Below are experts of layer 7 (counted from 0) of a mixture-of-experts language model. Rows are named router (the router's row for the expert), up (a neuron's input weights, with its number) and show model dimensions 96-191. Each number is 200 + 30 x the weight over its row's rms, rounded and kept within 0 to 999.
Before each expert's rows: a language model's description of what the expert responds to. This comes from a sample of Wikipedia text that the model never trained on.

# expert 52
Description: Mainly and, plus or, but, while, although and &, joining nouns or clauses, as in Arts and Sciences.
router,174,229,209,206,196,177,149,233,203,200,229,226,191,198,220,171,169,233,165,150,204,192,173,217,231,235,210,238,212,187,230,219,188,208,246,161,198,176,173,236,212,256,233,219,232,181,215,170,176,204,236,248,165,180,222,189,224,215,220,206,182,201,181,182,217,215,170,197,210,228,129,238,191,199,219,214,294,135,214,175,156,219,197,177,198,225,183,199,186,197,206,147,171,224,172,175
up0,227,178,141,168,239,239,176,201,138,187,168,217,227,177,200,242,197,212,227,223,229,161,149,150,236,203,198,205,197,168,202,178,213,157,204,229,206,195,286,221,177,220,146,191,182,163,191,207,202,165,176,234,206,227,237,181,154,198,253,214,242,179,233,179,142,250,246,213,177,230,134,186,189,213,205,205,253,152,194,167,190,214,209,175,193,223,238,203,178,195,175,176,227,228,198,217
up1,194,185,208,268,203,177,216,212,132,201,175,199,82,191,195,252,227,266,205,189,222,161,184,209,135,223,240,234,213,164,193,156,165,186,239,234,249,242,170,178,182,179,225,193,146,158,217,216,204,217,211,246,170,188,248,223,166,190,206,179,257,164,229,175,209,217,227,178,189,218,250,230,177,164,206,208,219,208,224,188,218,247,197,185,221,231,222,192,190,160,210,204,230,250,188,170

# expert 54
Description: Words and acronym pieces in names of leagues, federations and organisations, such as World Cup, National League, NASCAR, NATO, ASCAP.
router,228,233,177,236,166,209,173,252,193,224,199,209,155,178,191,214,213,210,198,200,209,243,179,196,133,195,237,168,174,246,232,235,195,177,234,227,199,214,145,250,189,221,257,170,172,151,200,183,228,225,223,233,233,171,226,158,198,182,181,211,199,149,194,241,197,201,208,212,190,158,154,195,173,238,207,228,192,171,204,251,226,176,170,161,219,220,159,184,196,170,214,191,197,171,175,203
up0,188,205,201,167,152,185,189,211,204,213,220,253,180,189,225,220,191,225,190,223,176,194,166,235,222,237,204,217,207,216,223,225,214,200,148,210,186,208,188,208,226,192,205,216,224,116,221,229,199,176,262,181,191,208,198,231,205,153,252,196,172,211,207,221,246,224,221,178,217,204,135,217,185,196,141,200,232,195,224,215,232,193,201,216,216,195,224,176,145,184,205,200,191,199,179,174
up1,215,220,205,262,157,237,142,183,220,171,198,222,194,198,238,163,182,235,222,226,170,173,213,161,162,166,187,197,229,179,166,224,152,220,233,183,176,161,178,179,222,211,211,239,154,172,231,196,175,177,200,160,169,187,267,210,186,196,201,179,181,153,229,199,208,186,230,213,193,166,157,220,280,219,207,194,215,180,147,193,230,200,180,148,236,147,216,159,208,201,200,221,193,167,220,153

# expert 15
Description: Opening pieces of personal names, mostly surnames after a given name, such as Hal-ep, Mor-in, Gar-agiola, plus first names like Matt, Rick.
router,218,199,183,191,161,157,179,245,203,211,201,173,233,186,223,262,174,221,207,230,238,209,192,204,174,203,204,173,169,168,232,199,203,212,240,157,189,200,164,182,233,182,207,189,186,171,276,216,260,232,145,193,215,195,205,207,194,190,209,225,154,213,213,164,235,172,180,249,231,187,199,242,220,150,123,224,215,197,217,219,229,217,199,222,166,220,200,228,204,137,249,116,196,151,182,168
up0,209,217,154,200,181,227,140,219,221,181,215,196,217,151,189,237,221,207,208,205,211,204,203,258,223,255,251,171,223,239,218,229,225,252,183,162,222,240,182,206,194,146,220,241,176,159,173,185,223,216,246,196,157,163,219,237,196,190,141,231,196,206,209,162,237,167,159,217,195,184,191,151,222,257,150,195,262,250,206,259,233,212,186,216,242,186,143,209,240,194,244,191,168,235,198,219
up1,156,244,147,218,216,196,188,201,215,184,200,142,172,205,226,186,248,127,160,174,208,221,197,205,207,204,140,173,230,170,198,251,184,185,175,143,215,221,211,184,201,206,210,192,192,167,159,241,211,212,220,206,199,194,201,193,209,234,209,153,214,190,222,177,129,191,194,174,181,238,231,166,198,172,157,224,190,222,190,208,247,236,184,194,237,183,232,249,155,169,205,188,244,206,232,180

# expert 29
Description: Word-initial capital letters or onsets beginning non-English names, mostly Indian, Arabic and Slavic, such as K-erala, Kh-abarovsk, Sh-ri.
router,221,179,191,204,159,166,185,214,204,187,181,221,204,190,245,241,246,200,180,208,215,196,164,238,176,216,198,205,179,197,252,190,200,191,253,168,201,198,192,204,213,189,195,170,179,118,219,208,235,230,199,228,225,177,220,196,258,190,165,221,153,179,167,201,196,204,212,194,197,168,226,262,162,187,179,195,206,206,236,237,226,225,175,227,180,198,218,272,198,201,219,132,189,146,223,176
up0,207,180,255,216,174,186,210,205,247,206,234,175,174,148,260,159,178,193,159,187,224,206,163,218,219,154,226,211,154,174,181,228,210,207,199,211,183,171,224,190,243,182,155,182,218,169,154,252,209,232,249,232,177,166,193,239,199,164,206,183,247,208,214,175,130,125,247,208,210,209,204,207,221,154,215,222,180,176,206,177,219,238,186,248,192,210,181,231,228,174,258,188,238,186,250,205
up1,180,200,230,226,172,194,199,206,179,165,188,175,216,203,243,209,228,213,210,198,237,203,187,149,205,171,138,235,183,224,153,217,138,209,204,204,251,197,193,200,209,190,264,224,219,176,240,213,192,189,197,208,151,213,198,190,169,212,232,209,190,177,184,198,158,183,227,185,203,247,234,154,171,161,195,180,158,175,230,150,190,198,159,227,199,195,159,165,239,212,207,234,197,262,269,153

# expert 34
Description: Everyday institutional or technical nouns, often stems completed by a suffix, such as business, bank, railway, train, tax(is), cent(ers).
router,184,174,197,208,190,194,198,220,177,189,238,169,203,208,202,212,195,185,172,209,254,215,184,217,198,194,251,235,178,185,204,205,165,218,218,187,212,232,161,244,196,199,219,231,190,144,249,193,165,196,152,195,213,188,197,185,220,253,202,210,176,177,230,216,198,161,158,249,173,198,188,220,192,240,175,201,223,178,188,228,159,177,197,202,168,263,215,238,217,182,193,163,152,172,199,195
up0,263,179,247,216,178,181,182,175,214,177,180,170,169,217,234,217,240,159,179,199,190,106,143,251,245,241,202,190,192,181,166,237,201,185,236,128,243,186,168,246,160,148,183,252,176,180,214,203,186,228,217,203,253,212,194,181,183,180,183,223,190,242,201,181,199,213,207,175,239,193,248,172,204,214,168,167,160,222,227,252,206,230,192,212,212,197,255,186,135,197,170,192,203,236,191,239
up1,182,209,189,221,193,237,195,198,135,142,253,186,159,249,175,240,211,214,205,217,190,205,211,201,193,168,245,174,176,225,167,176,164,191,235,166,200,221,190,208,208,194,173,254,179,185,154,199,180,140,172,163,227,210,219,192,184,207,183,213,133,175,246,171,227,197,161,213,195,214,162,229,185,178,196,163,227,188,220,193,204,199,174,242,123,239,188,199,171,166,211,198,224,225,239,183

# expert 45
Description: Capital B, especially Order of the Bath, and word stems before endings like -ed, -ing, -ion, such as market, access, mag-az-ines.
router,181,208,168,215,196,180,155,236,159,188,203,145,192,223,265,229,223,140,188,220,235,216,188,191,156,252,203,159,221,223,196,164,147,232,183,187,221,220,229,203,202,148,190,230,192,187,230,161,196,199,144,213,243,181,171,200,233,218,177,202,193,166,194,167,193,205,136,212,190,166,194,243,177,218,164,200,227,201,216,269,202,170,215,213,226,226,183,270,222,178,246,229,141,172,173,186
up0,183,209,189,220,227,181,229,199,224,132,215,207,156,169,149,180,226,191,205,241,220,237,205,190,171,219,147,212,181,216,201,212,159,195,216,144,174,249,213,293,202,149,222,242,168,208,202,257,215,220,225,214,245,195,212,190,174,146,232,182,142,154,207,181,204,199,145,205,192,188,220,162,226,236,185,204,224,253,176,212,189,181,182,181,194,220,209,219,165,179,179,150,182,158,184,188
up1,170,200,190,217,191,176,175,140,224,240,165,186,210,223,246,141,231,146,196,194,186,226,224,231,185,258,188,196,209,207,155,233,201,189,153,171,230,253,184,114,187,193,222,135,168,179,220,148,178,166,245,235,197,249,177,176,186,237,203,198,206,215,180,145,238,246,218,242,214,216,192,241,225,157,197,220,184,161,202,226,190,196,209,171,228,183,212,224,209,151,219,210,165,184,195,220

# expert 24
Description: Word-initial prefix pieces of English words such as inter, con, pro, dis, en, ex, often in running prose.
router,224,187,196,244,244,169,206,211,161,184,231,144,208,158,227,179,174,151,195,252,283,197,170,215,201,221,186,192,151,162,232,201,148,247,229,211,232,201,187,204,214,204,208,165,194,160,251,177,179,209,148,249,229,185,223,168,204,190,161,210,176,190,217,195,198,187,185,198,244,175,181,171,164,158,174,196,145,189,219,176,148,212,255,172,179,263,190,226,237,173,198,149,154,178,206,151
up0,172,193,213,169,168,161,218,195,161,188,224,207,204,170,152,197,193,159,179,168,191,205,244,175,146,237,221,204,197,156,207,219,184,240,190,160,241,207,207,212,194,182,184,191,254,250,219,214,193,231,189,188,170,243,214,145,196,170,206,209,180,187,175,237,224,193,213,188,263,221,178,225,186,219,182,210,220,185,214,194,184,184,206,173,228,242,192,179,200,164,214,215,174,215,255,118
up1,204,179,199,219,182,169,178,211,180,193,209,146,194,129,224,198,175,180,196,180,214,188,186,172,202,252,210,143,208,145,222,174,213,197,149,244,213,174,172,246,162,208,226,191,222,170,255,175,214,215,183,225,246,213,247,173,199,212,184,214,236,223,219,186,207,184,176,270,206,179,199,234,134,220,204,182,234,199,216,189,204,225,251,219,213,165,196,264,231,238,187,164,150,132,228,135

# expert 3
Description: Middle word pieces of non-English personal and place names and foreign words, such as Mah-am-adou, Sy-ri-ac, Is-ab-ella, Aber-de-en.
router,176,211,208,206,187,164,169,248,221,198,192,234,152,236,221,201,188,197,189,236,180,213,160,226,192,249,191,196,206,184,190,202,192,204,210,231,173,212,144,206,188,276,183,195,226,188,209,215,199,192,219,190,234,188,171,178,197,216,230,213,162,176,144,179,185,188,207,207,190,175,146,217,204,160,140,225,155,177,262,243,207,168,211,225,137,234,209,198,223,218,211,201,181,156,149,149
up0,245,246,148,183,199,184,187,199,172,163,243,166,166,267,211,174,180,204,98,206,182,179,189,177,221,201,187,217,203,176,180,248,191,237,219,192,186,272,191,259,225,277,203,170,166,215,188,196,169,167,227,175,274,185,230,211,221,214,197,174,181,218,157,204,255,210,197,131,234,175,196,173,209,149,162,202,225,210,196,151,191,217,200,225,181,225,168,156,208,185,204,195,179,188,181,171
up1,186,208,209,197,191,174,197,238,195,202,166,178,200,196,187,191,204,254,195,199,191,190,189,149,209,186,242,174,225,236,228,223,195,135,203,210,129,215,235,188,175,213,171,196,214,222,245,202,202,192,170,158,214,169,162,170,191,162,265,197,237,127,152,191,151,162,235,228,206,187,181,186,202,182,195,230,188,178,235,190,198,219,142,252,163,238,222,226,200,188,275,261,230,154,201,193

# expert 8
Description: Short syllable pieces inside foreign names and words after a capital letter, often South Asian or African, such as Zimbabwe, Kabhi Khushi, Sarfarosh.
router,193,201,175,198,165,209,209,229,173,200,167,264,233,193,187,247,190,193,153,233,213,219,226,224,161,238,206,225,201,192,193,181,159,223,296,129,190,175,162,199,206,228,183,201,228,182,191,186,216,167,249,169,230,219,215,234,269,205,177,170,139,178,244,205,171,178,177,270,207,177,169,225,179,200,163,202,221,201,245,236,172,170,159,168,163,250,194,238,230,196,227,175,200,170,159,152
up0,149,165,234,231,190,203,186,180,217,209,164,203,215,214,182,230,233,234,213,212,188,222,148,263,205,188,230,175,202,181,240,221,209,234,218,191,232,170,172,236,198,230,145,170,232,239,200,205,218,220,262,198,186,212,223,159,263,204,192,126,170,180,164,171,157,192,208,237,195,144,186,198,181,202,185,203,206,213,154,214,164,245,192,225,216,216,156,204,309,164,184,189,212,240,212,156
up1,195,188,189,179,184,257,179,194,165,192,210,172,218,175,169,216,243,208,205,158,176,220,204,236,158,214,231,234,196,165,222,195,200,196,194,175,239,189,221,196,200,178,218,174,268,196,181,207,135,204,189,248,240,231,161,239,195,194,208,159,210,202,195,231,150,185,193,180,223,180,203,144,168,177,214,230,208,150,250,172,259,237,213,204,196,190,163,184,230,235,168,190,156,198,197,226

# expert 9
Description: Surnames or their final pieces in biographical prose or lists, such as Williams, Wilson, Dyl-an, Wall-ace, Khan.
router,221,221,181,224,178,213,178,232,183,160,199,203,187,177,235,223,205,203,174,183,184,262,175,201,140,175,221,145,179,153,236,226,177,215,226,213,211,190,167,221,264,221,209,156,181,203,225,191,201,249,183,211,212,205,241,162,206,210,162,192,209,207,182,230,210,177,195,200,208,194,176,205,151,183,156,204,149,184,222,229,241,203,175,227,187,204,200,197,217,173,244,173,250,180,176,138
up0,196,247,194,186,168,219,230,176,180,172,184,179,165,178,212,219,144,212,180,110,245,174,178,223,235,213,156,141,162,167,201,221,208,231,204,149,213,255,213,176,270,176,210,204,229,133,217,199,234,158,165,180,213,212,171,203,249,225,190,206,244,205,179,199,223,155,185,149,255,170,172,227,164,218,171,199,200,204,199,239,180,222,152,264,147,205,183,181,206,184,226,186,250,198,226,179
up1,209,173,268,160,238,199,158,191,208,194,180,197,177,208,168,252,219,196,224,197,95,250,215,192,173,188,185,184,167,174,220,198,184,225,223,193,224,178,173,244,233,209,232,196,196,192,206,183,158,219,184,182,233,198,260,205,216,196,197,194,197,201,217,201,177,148,202,232,182,186,248,258,210,177,209,160,142,177,191,174,214,210,149,223,254,207,202,183,211,189,246,211,212,173,180,215

# expert 36
Description: Two-digit pieces at the start or inside large numbers in tables and statistics, such as 44,949, 12,645, 978-ISBN, 150,000.
router,182,201,132,198,154,179,198,222,191,198,185,205,178,222,230,195,208,188,174,219,240,210,178,202,206,183,267,186,216,197,231,223,141,261,230,203,227,268,206,195,207,226,210,187,231,127,261,220,207,261,215,241,191,178,162,187,221,178,196,284,209,207,244,230,162,218,217,182,209,182,187,222,183,181,184,195,225,205,197,216,199,164,206,212,146,204,178,217,185,184,199,185,203,176,132,159
up0,172,171,188,158,205,192,209,171,168,207,170,180,249,224,302,160,155,193,205,154,210,229,245,168,220,192,227,193,214,170,169,211,159,140,182,191,251,208,197,182,262,196,202,240,184,243,205,258,203,248,147,183,206,103,188,179,173,199,199,214,139,183,186,227,156,187,196,210,229,183,185,216,240,258,227,108,208,182,210,194,239,230,244,195,208,182,186,189,178,139,171,211,237,237,208,212
up1,192,179,160,153,141,241,229,224,190,161,235,237,141,218,217,245,229,243,179,235,187,219,170,211,249,217,216,204,201,218,209,207,228,207,205,254,216,207,186,179,196,192,214,138,191,231,272,213,179,216,221,150,197,177,184,191,176,148,190,225,187,173,210,201,188,258,112,237,210,193,203,198,192,223,213,188,181,158,217,192,200,165,197,176,140,251,163,231,239,188,168,227,234,180,213,198

# expert 56
Description: The preposition in, plus from, through, into, across, introducing times or places, such as in 2000, in December, through.
router,248,207,149,244,203,217,187,215,166,203,195,164,204,166,208,178,195,166,192,173,251,213,191,189,179,255,188,186,156,178,206,186,172,267,197,167,263,203,124,229,185,210,231,221,168,181,202,154,174,192,200,202,188,195,208,120,184,209,168,236,124,171,210,184,233,217,192,208,234,199,182,239,181,222,162,229,216,166,204,209,192,228,244,211,200,227,222,199,255,193,246,193,214,182,200,178
up0,187,146,215,233,225,183,215,206,222,203,228,196,165,209,202,212,168,156,190,175,250,223,171,222,148,134,231,244,214,203,220,229,178,220,210,258,218,198,199,243,202,194,199,174,220,184,183,183,190,235,241,216,204,204,225,193,159,207,136,229,189,109,161,177,207,139,155,174,259,207,253,248,211,244,216,228,254,205,149,229,192,191,188,236,170,123,221,163,159,229,185,146,143,231,259,202
up1,227,195,173,209,129,170,199,124,170,201,167,255,205,185,194,229,167,223,210,183,194,210,201,201,155,226,207,183,178,212,197,193,238,203,208,217,206,234,179,190,224,266,208,236,225,191,215,161,232,201,175,210,188,204,160,211,206,177,165,232,206,174,179,207,228,234,202,138,231,193,236,197,218,199,185,175,211,190,167,205,170,176,169,167,156,227,217,247,246,170,130,167,240,249,230,238

# expert 35
Description: First word of multiword places and titles, such as Saint, Fort, Cape, County, Sir, Princess, and place pieces like Dur-ango.
router,188,205,186,207,183,198,216,239,187,197,203,177,202,200,203,246,215,225,187,238,242,225,147,236,167,167,182,209,204,207,213,207,150,175,220,232,205,195,154,178,235,189,239,154,226,153,233,228,183,200,209,236,261,181,253,232,209,216,176,199,148,197,218,207,234,176,206,271,177,186,197,267,179,191,166,220,188,166,197,222,237,192,232,201,127,242,215,238,237,169,235,169,175,171,193,178
up0,193,170,167,232,231,177,231,182,219,203,181,131,220,192,231,223,176,216,152,197,210,191,170,227,224,235,223,167,236,219,147,247,225,177,163,182,252,205,179,202,202,255,159,140,211,189,214,163,177,222,237,221,190,222,193,212,196,159,199,220,194,211,220,208,225,218,222,184,144,179,203,162,185,195,214,182,197,207,157,255,185,131,218,212,159,186,205,221,250,205,196,227,281,213,206,166
up1,197,237,181,242,200,207,161,214,211,230,169,175,222,194,225,202,147,202,150,272,196,160,170,224,178,166,238,262,186,205,156,240,161,151,205,232,158,216,185,257,186,181,205,230,243,202,206,190,186,216,157,163,268,170,158,158,138,192,198,221,246,203,238,153,192,183,195,213,212,175,198,133,184,271,218,184,159,204,206,237,233,161,202,175,176,181,68,207,237,263,213,202,175,175,159,143

# expert 42
Description: Sports competition words in medal tables and results lists, such as medal, Bronze, Olympics, Championships, Men's, weight classes, Billboard charts.
router,179,194,216,239,216,157,180,197,252,163,192,187,197,195,234,234,230,215,213,185,188,224,220,219,178,244,222,169,185,198,202,242,180,196,221,161,250,188,153,166,261,199,210,209,237,148,197,188,161,236,197,230,227,176,201,214,173,198,171,205,182,158,228,174,257,219,147,233,203,160,152,218,154,194,189,228,227,169,163,256,206,204,232,186,196,228,215,207,242,197,239,174,180,156,175,223
up0,235,200,218,208,229,209,160,180,211,199,186,230,190,181,230,150,205,134,230,148,220,223,169,242,223,234,243,223,221,193,213,252,210,149,247,254,205,255,264,129,227,187,187,228,250,217,205,200,161,199,223,249,174,186,194,194,188,211,171,225,218,203,199,169,216,146,185,191,184,179,170,194,208,217,135,225,212,199,146,214,178,156,170,148,253,226,132,197,241,233,221,221,166,182,190,182
up1,212,244,217,267,191,218,194,123,204,212,199,196,236,238,211,205,238,232,149,225,201,252,238,216,188,155,194,216,269,203,196,283,224,210,237,186,226,261,226,209,204,197,165,157,181,155,172,254,214,226,228,194,194,115,192,205,179,189,123,225,159,180,181,213,215,183,192,247,164,198,186,221,180,235,189,163,206,206,178,213,237,137,191,216,176,213,222,211,184,190,199,177,208,169,197,212

# expert 4
Description: Digits, percent signs, blank cells and row-ending pipes inside wiki tables of statistics, such as sports figures or election results.
router,211,202,109,199,184,191,174,265,200,168,228,144,214,225,216,194,194,197,156,182,205,213,179,199,133,173,233,153,182,183,199,186,171,167,217,136,205,244,167,183,214,209,183,204,212,165,245,217,215,231,199,269,218,194,177,218,235,243,188,203,202,211,178,193,196,204,221,195,228,190,146,273,230,186,188,242,195,158,234,249,239,251,191,198,204,247,182,201,187,179,214,182,200,170,181,207
up0,157,240,229,235,131,191,211,152,152,210,226,231,171,174,270,220,162,199,199,214,239,192,196,211,208,233,155,155,199,182,185,208,227,184,234,201,204,175,191,230,181,203,207,183,199,174,151,201,155,226,182,203,203,220,216,261,239,176,248,195,169,152,170,214,151,235,246,217,252,192,169,250,219,200,155,278,219,172,173,176,260,204,180,175,201,177,168,177,208,232,208,129,240,205,202,185
up1,215,147,188,225,189,136,184,218,200,186,253,151,193,215,224,229,211,188,162,165,238,190,216,245,230,211,147,203,204,184,280,184,225,203,211,214,246,203,258,189,190,194,206,203,192,257,165,173,240,192,199,220,221,204,169,188,219,177,200,226,212,178,221,213,220,206,164,218,192,218,216,154,135,221,203,266,215,221,199,215,182,177,203,180,175,202,241,180,241,118,222,236,219,197,148,193

# expert 14
Description: Three-letter country codes and first pieces of person or team names in sports tables, such as ENG, ITA, THA, Coventry.
router,149,226,193,224,135,168,202,214,243,184,141,172,205,201,244,244,247,221,197,221,196,225,202,222,166,228,174,202,170,160,225,250,189,219,203,196,182,182,198,181,213,207,232,178,209,161,198,165,216,225,222,238,251,222,225,208,188,216,187,196,165,209,240,166,204,159,193,208,225,167,204,238,178,202,144,205,218,186,203,205,205,212,172,161,129,225,177,187,209,200,253,169,160,157,154,194
up0,209,154,211,207,209,208,237,195,188,228,300,198,212,172,201,223,200,178,242,228,236,201,236,154,203,216,169,188,127,203,180,227,248,181,202,236,222,241,202,189,186,194,200,171,203,173,201,134,192,206,127,219,236,232,203,179,221,223,145,176,185,257,196,228,166,218,196,198,163,229,178,205,241,239,192,205,202,172,215,191,202,219,153,188,169,224,215,226,241,230,206,210,123,223,146,185
up1,173,238,227,211,167,217,178,217,240,198,216,182,227,199,196,231,230,222,175,207,231,169,153,242,242,215,210,161,198,170,272,227,209,115,207,144,199,207,290,187,221,214,213,223,219,163,199,190,213,156,212,199,214,214,148,219,231,179,234,190,180,232,248,272,194,180,180,238,227,247,191,161,195,217,202,191,231,219,225,217,175,216,195,174,235,212,195,197,158,168,218,190,160,194,196,193

# expert 46
Description: Consonant word pieces inside Slavic, Polish and other non-English names, such as l, k, z, ł, gh, as in Kazakhstan or Dunin.
router,202,198,149,191,204,166,171,240,173,137,154,165,181,202,216,257,198,224,167,203,173,227,191,142,182,258,199,204,191,192,191,242,148,234,281,184,206,192,184,205,254,236,204,253,167,203,248,209,169,188,273,256,189,236,203,214,138,200,172,234,174,181,223,181,155,192,208,248,226,167,140,199,186,179,210,237,190,198,225,179,188,205,195,182,219,158,185,274,223,175,194,207,235,154,202,186
up0,179,182,155,215,201,197,222,214,233,178,159,196,203,193,226,225,225,202,164,252,235,181,171,149,237,174,243,223,139,175,195,233,162,240,216,224,169,196,209,118,273,240,233,236,243,228,224,185,220,171,211,255,224,182,199,256,243,199,207,208,186,200,221,171,195,242,229,205,223,229,163,197,214,156,234,228,245,177,172,196,164,216,185,218,168,188,251,247,156,212,187,218,204,144,161,176
up1,193,218,173,182,171,219,222,172,260,185,206,221,240,181,216,243,208,170,181,185,177,165,170,194,205,269,243,202,180,166,207,148,168,138,198,164,202,173,161,188,224,223,178,206,181,202,144,202,215,202,202,182,209,185,165,193,252,205,195,157,221,257,240,192,180,158,224,209,154,196,167,245,229,233,207,214,203,189,175,197,190,222,210,175,266,220,235,204,220,200,164,221,146,163,190,193

# expert 23
Description: Digit pieces in tables, IDs and coordinates, plus scale and unit words such as million, hundred, mm, %.
router,164,239,181,195,188,226,216,290,210,174,212,184,177,208,217,230,216,155,163,158,219,215,192,161,262,171,228,198,194,222,201,220,159,244,235,170,193,232,199,216,215,171,227,170,239,176,221,233,195,229,203,192,254,194,187,231,181,138,207,238,186,201,216,201,206,163,187,208,226,205,162,214,209,243,208,244,204,170,212,210,196,253,199,149,188,164,173,180,185,186,246,192,206,186,195,196
up0,147,207,181,150,191,184,237,189,216,178,204,212,190,197,273,229,220,185,224,206,196,170,177,168,236,233,192,245,221,201,229,199,177,227,152,249,233,222,206,183,127,191,221,186,227,220,172,204,213,223,159,190,199,155,230,194,193,183,201,213,207,167,185,181,209,145,189,179,201,181,212,175,209,221,191,188,219,181,233,244,235,256,210,188,215,251,168,125,180,203,289,161,186,217,164,149
up1,211,218,244,238,218,255,165,162,184,194,213,198,220,207,152,202,211,188,214,192,282,191,162,205,232,213,167,203,212,163,254,195,170,243,180,231,187,177,168,162,199,172,201,193,201,156,210,249,150,239,206,234,250,182,173,156,201,186,186,188,259,201,186,247,210,201,196,201,189,173,158,221,241,226,215,199,170,140,171,215,149,241,138,204,269,279,158,219,216,187,182,218,190,185,173,169

# expert 47
Description: Past participles and descriptive verbs following is/was/were, such as located, based, used, designed, known, adapted.
router,152,183,188,204,170,204,142,252,211,209,188,221,207,206,251,166,177,181,148,167,283,220,177,219,142,168,171,227,163,193,219,185,193,207,180,213,226,214,180,212,199,223,247,217,191,201,199,233,252,214,229,230,247,174,220,164,229,240,213,250,203,210,214,173,218,201,151,211,229,134,176,288,220,237,200,199,221,158,234,257,178,184,229,190,160,159,196,244,174,170,245,139,165,188,208,145
up0,226,219,199,153,195,201,185,227,224,217,217,199,245,122,166,209,175,227,170,200,161,189,230,212,214,241,218,210,111,160,203,213,227,213,273,227,207,207,175,222,166,226,216,204,239,185,201,223,222,264,256,257,204,209,183,196,187,175,167,215,211,197,197,141,223,207,210,162,198,193,213,204,197,152,214,234,150,221,240,177,154,189,160,189,205,219,212,269,160,204,227,165,200,161,232,212
up1,165,168,178,184,204,210,219,168,140,196,182,238,192,201,211,165,175,138,208,238,208,201,193,150,121,191,195,231,174,255,223,221,214,170,197,197,174,208,186,168,209,205,237,199,215,199,173,155,136,201,167,212,242,211,181,193,204,191,241,184,182,217,237,168,181,211,238,200,213,211,158,214,208,248,149,210,235,177,210,218,217,246,196,137,146,240,191,191,248,164,235,189,179,254,197,202

# expert 6
Description: Hyphens inside compounds and short word-initial pieces after articles or verbs, such as man-ually, un, car, mon-itoring, -esque.
router,198,132,157,191,159,224,147,218,218,154,205,192,214,191,216,224,198,235,197,253,228,215,160,231,159,175,215,158,169,201,239,166,207,217,224,195,205,226,175,201,188,211,211,231,191,182,276,180,207,197,196,223,235,191,219,213,196,189,197,248,197,178,213,233,123,203,205,189,236,172,165,221,183,206,199,160,206,179,159,228,123,156,218,239,144,249,219,212,198,206,203,165,158,192,215,126
up0,187,228,207,218,214,149,232,262,174,179,231,221,134,180,195,157,227,222,218,226,193,196,207,216,199,230,212,223,154,181,224,231,186,168,176,212,206,193,201,246,197,225,214,212,179,164,212,187,253,214,215,212,220,155,194,191,242,181,171,207,152,229,235,221,201,222,181,166,223,155,130,172,169,198,184,198,237,199,215,203,226,199,206,209,186,229,174,218,166,210,163,207,168,252,219,144
up1,172,191,195,229,171,215,280,230,166,180,236,196,206,206,209,154,163,197,216,198,187,173,203,250,191,243,199,195,171,129,231,175,161,206,214,243,226,240,159,162,232,199,193,194,190,213,263,193,216,174,232,239,275,201,216,131,168,191,193,246,195,156,234,204,198,186,162,189,190,185,194,165,204,188,252,209,194,211,218,187,236,162,222,218,262,142,171,208,215,170,174,208,201,216,210,234

# expert 11
Description: Word starts and pieces of sports vocabulary in season and league texts, such as All-Star, short-st-op, qual-ifying, tier, division.
router,187,167,208,217,160,223,174,191,208,211,165,205,189,160,192,216,213,233,197,210,235,232,197,222,206,247,214,197,136,171,204,266,203,173,200,203,184,210,176,194,237,224,200,166,200,205,244,185,185,160,169,228,233,172,227,215,197,200,173,236,160,164,219,153,219,210,193,188,202,135,125,234,166,182,211,201,214,160,176,208,192,187,248,166,174,281,185,220,258,185,214,154,153,149,183,214
up0,212,187,172,198,163,199,173,219,227,202,202,194,149,200,214,230,166,146,247,185,196,232,184,198,175,191,232,169,184,207,249,274,243,218,185,157,181,199,198,197,198,196,189,240,267,192,272,161,190,151,159,198,249,189,209,202,167,183,205,170,192,185,150,187,200,207,201,231,171,168,181,232,208,238,157,242,258,186,190,220,232,213,159,168,195,205,161,171,177,229,170,220,172,204,187,206
up1,161,229,189,223,151,205,192,188,235,192,188,168,193,167,186,198,177,232,231,224,149,171,144,235,263,200,162,173,198,109,216,167,223,177,217,142,240,153,163,159,235,205,215,204,205,220,196,163,187,206,262,216,196,144,159,224,227,177,228,194,186,161,192,194,199,176,188,150,207,225,163,237,150,215,218,196,187,158,215,219,231,216,217,210,177,226,208,167,191,232,224,170,176,141,228,129

# expert 2
Description: Last two digits of years after a 19 or 20 piece, in dates, seasons and ranges, such as 2008, 2016–17, 1974–1977.
router,198,244,173,240,203,164,178,275,217,208,162,219,187,214,219,195,194,195,138,137,231,243,190,164,188,172,216,189,184,167,169,256,197,184,193,214,213,220,161,205,211,195,236,225,167,207,197,212,200,253,140,255,245,167,184,166,249,153,187,214,149,174,173,181,199,188,226,175,204,194,192,224,190,204,173,235,150,162,218,213,204,241,242,202,160,191,154,227,201,179,214,218,170,178,159,232
up0,262,155,183,206,177,223,178,194,196,212,207,169,218,179,178,209,189,251,168,141,228,213,186,203,191,198,214,234,212,238,182,187,153,195,233,235,181,261,148,211,249,242,200,196,145,195,165,199,104,203,208,208,122,200,196,181,253,157,212,186,219,172,214,145,184,191,147,225,206,171,190,198,162,231,190,223,209,192,235,235,241,206,179,230,133,189,215,196,220,205,188,185,184,206,214,133
up1,184,157,202,206,264,245,208,199,228,216,189,165,142,237,233,262,229,197,207,210,235,156,181,191,191,211,224,194,157,192,234,159,232,230,190,157,177,191,249,174,156,185,184,184,225,186,228,189,264,238,252,160,223,202,180,162,190,173,240,207,175,204,200,180,154,192,256,187,210,205,163,228,233,159,171,234,205,135,255,221,224,179,201,197,245,185,220,189,231,197,202,211,199,138,174,220

# expert 17
Description: Title words in song, album, film and award names, such as You, Love, Night, Best Actress, and exclamation marks.
router,188,187,206,216,155,220,191,242,157,229,234,206,158,168,218,207,220,227,145,174,206,241,225,196,136,136,215,151,177,227,207,217,182,150,225,229,258,180,162,258,214,185,201,186,225,166,242,226,142,244,218,245,244,140,192,169,171,193,190,216,198,209,237,238,186,197,156,241,265,205,199,260,184,199,207,218,193,140,246,231,222,226,232,185,190,262,187,227,215,140,232,178,229,164,209,144
up0,117,250,203,157,187,242,170,198,193,241,198,239,236,178,166,188,168,231,242,203,190,206,192,193,184,160,186,194,167,201,221,233,168,201,196,247,251,222,150,224,231,190,269,181,207,165,212,194,219,287,202,177,224,202,189,201,189,207,246,215,169,173,185,184,260,155,215,101,174,204,175,144,236,165,177,163,213,197,206,222,138,184,229,196,192,231,242,223,178,202,187,197,242,167,215,187
up1,186,185,206,249,161,239,201,175,219,198,197,235,201,230,277,250,211,201,180,170,205,220,235,214,174,188,251,171,191,186,221,206,161,173,178,196,203,167,169,248,183,205,158,163,213,165,202,198,239,197,219,227,201,201,190,181,184,160,169,190,245,209,188,187,191,217,179,198,241,185,255,229,224,195,174,191,166,230,187,188,182,215,243,229,167,176,178,173,235,189,255,227,201,228,251,146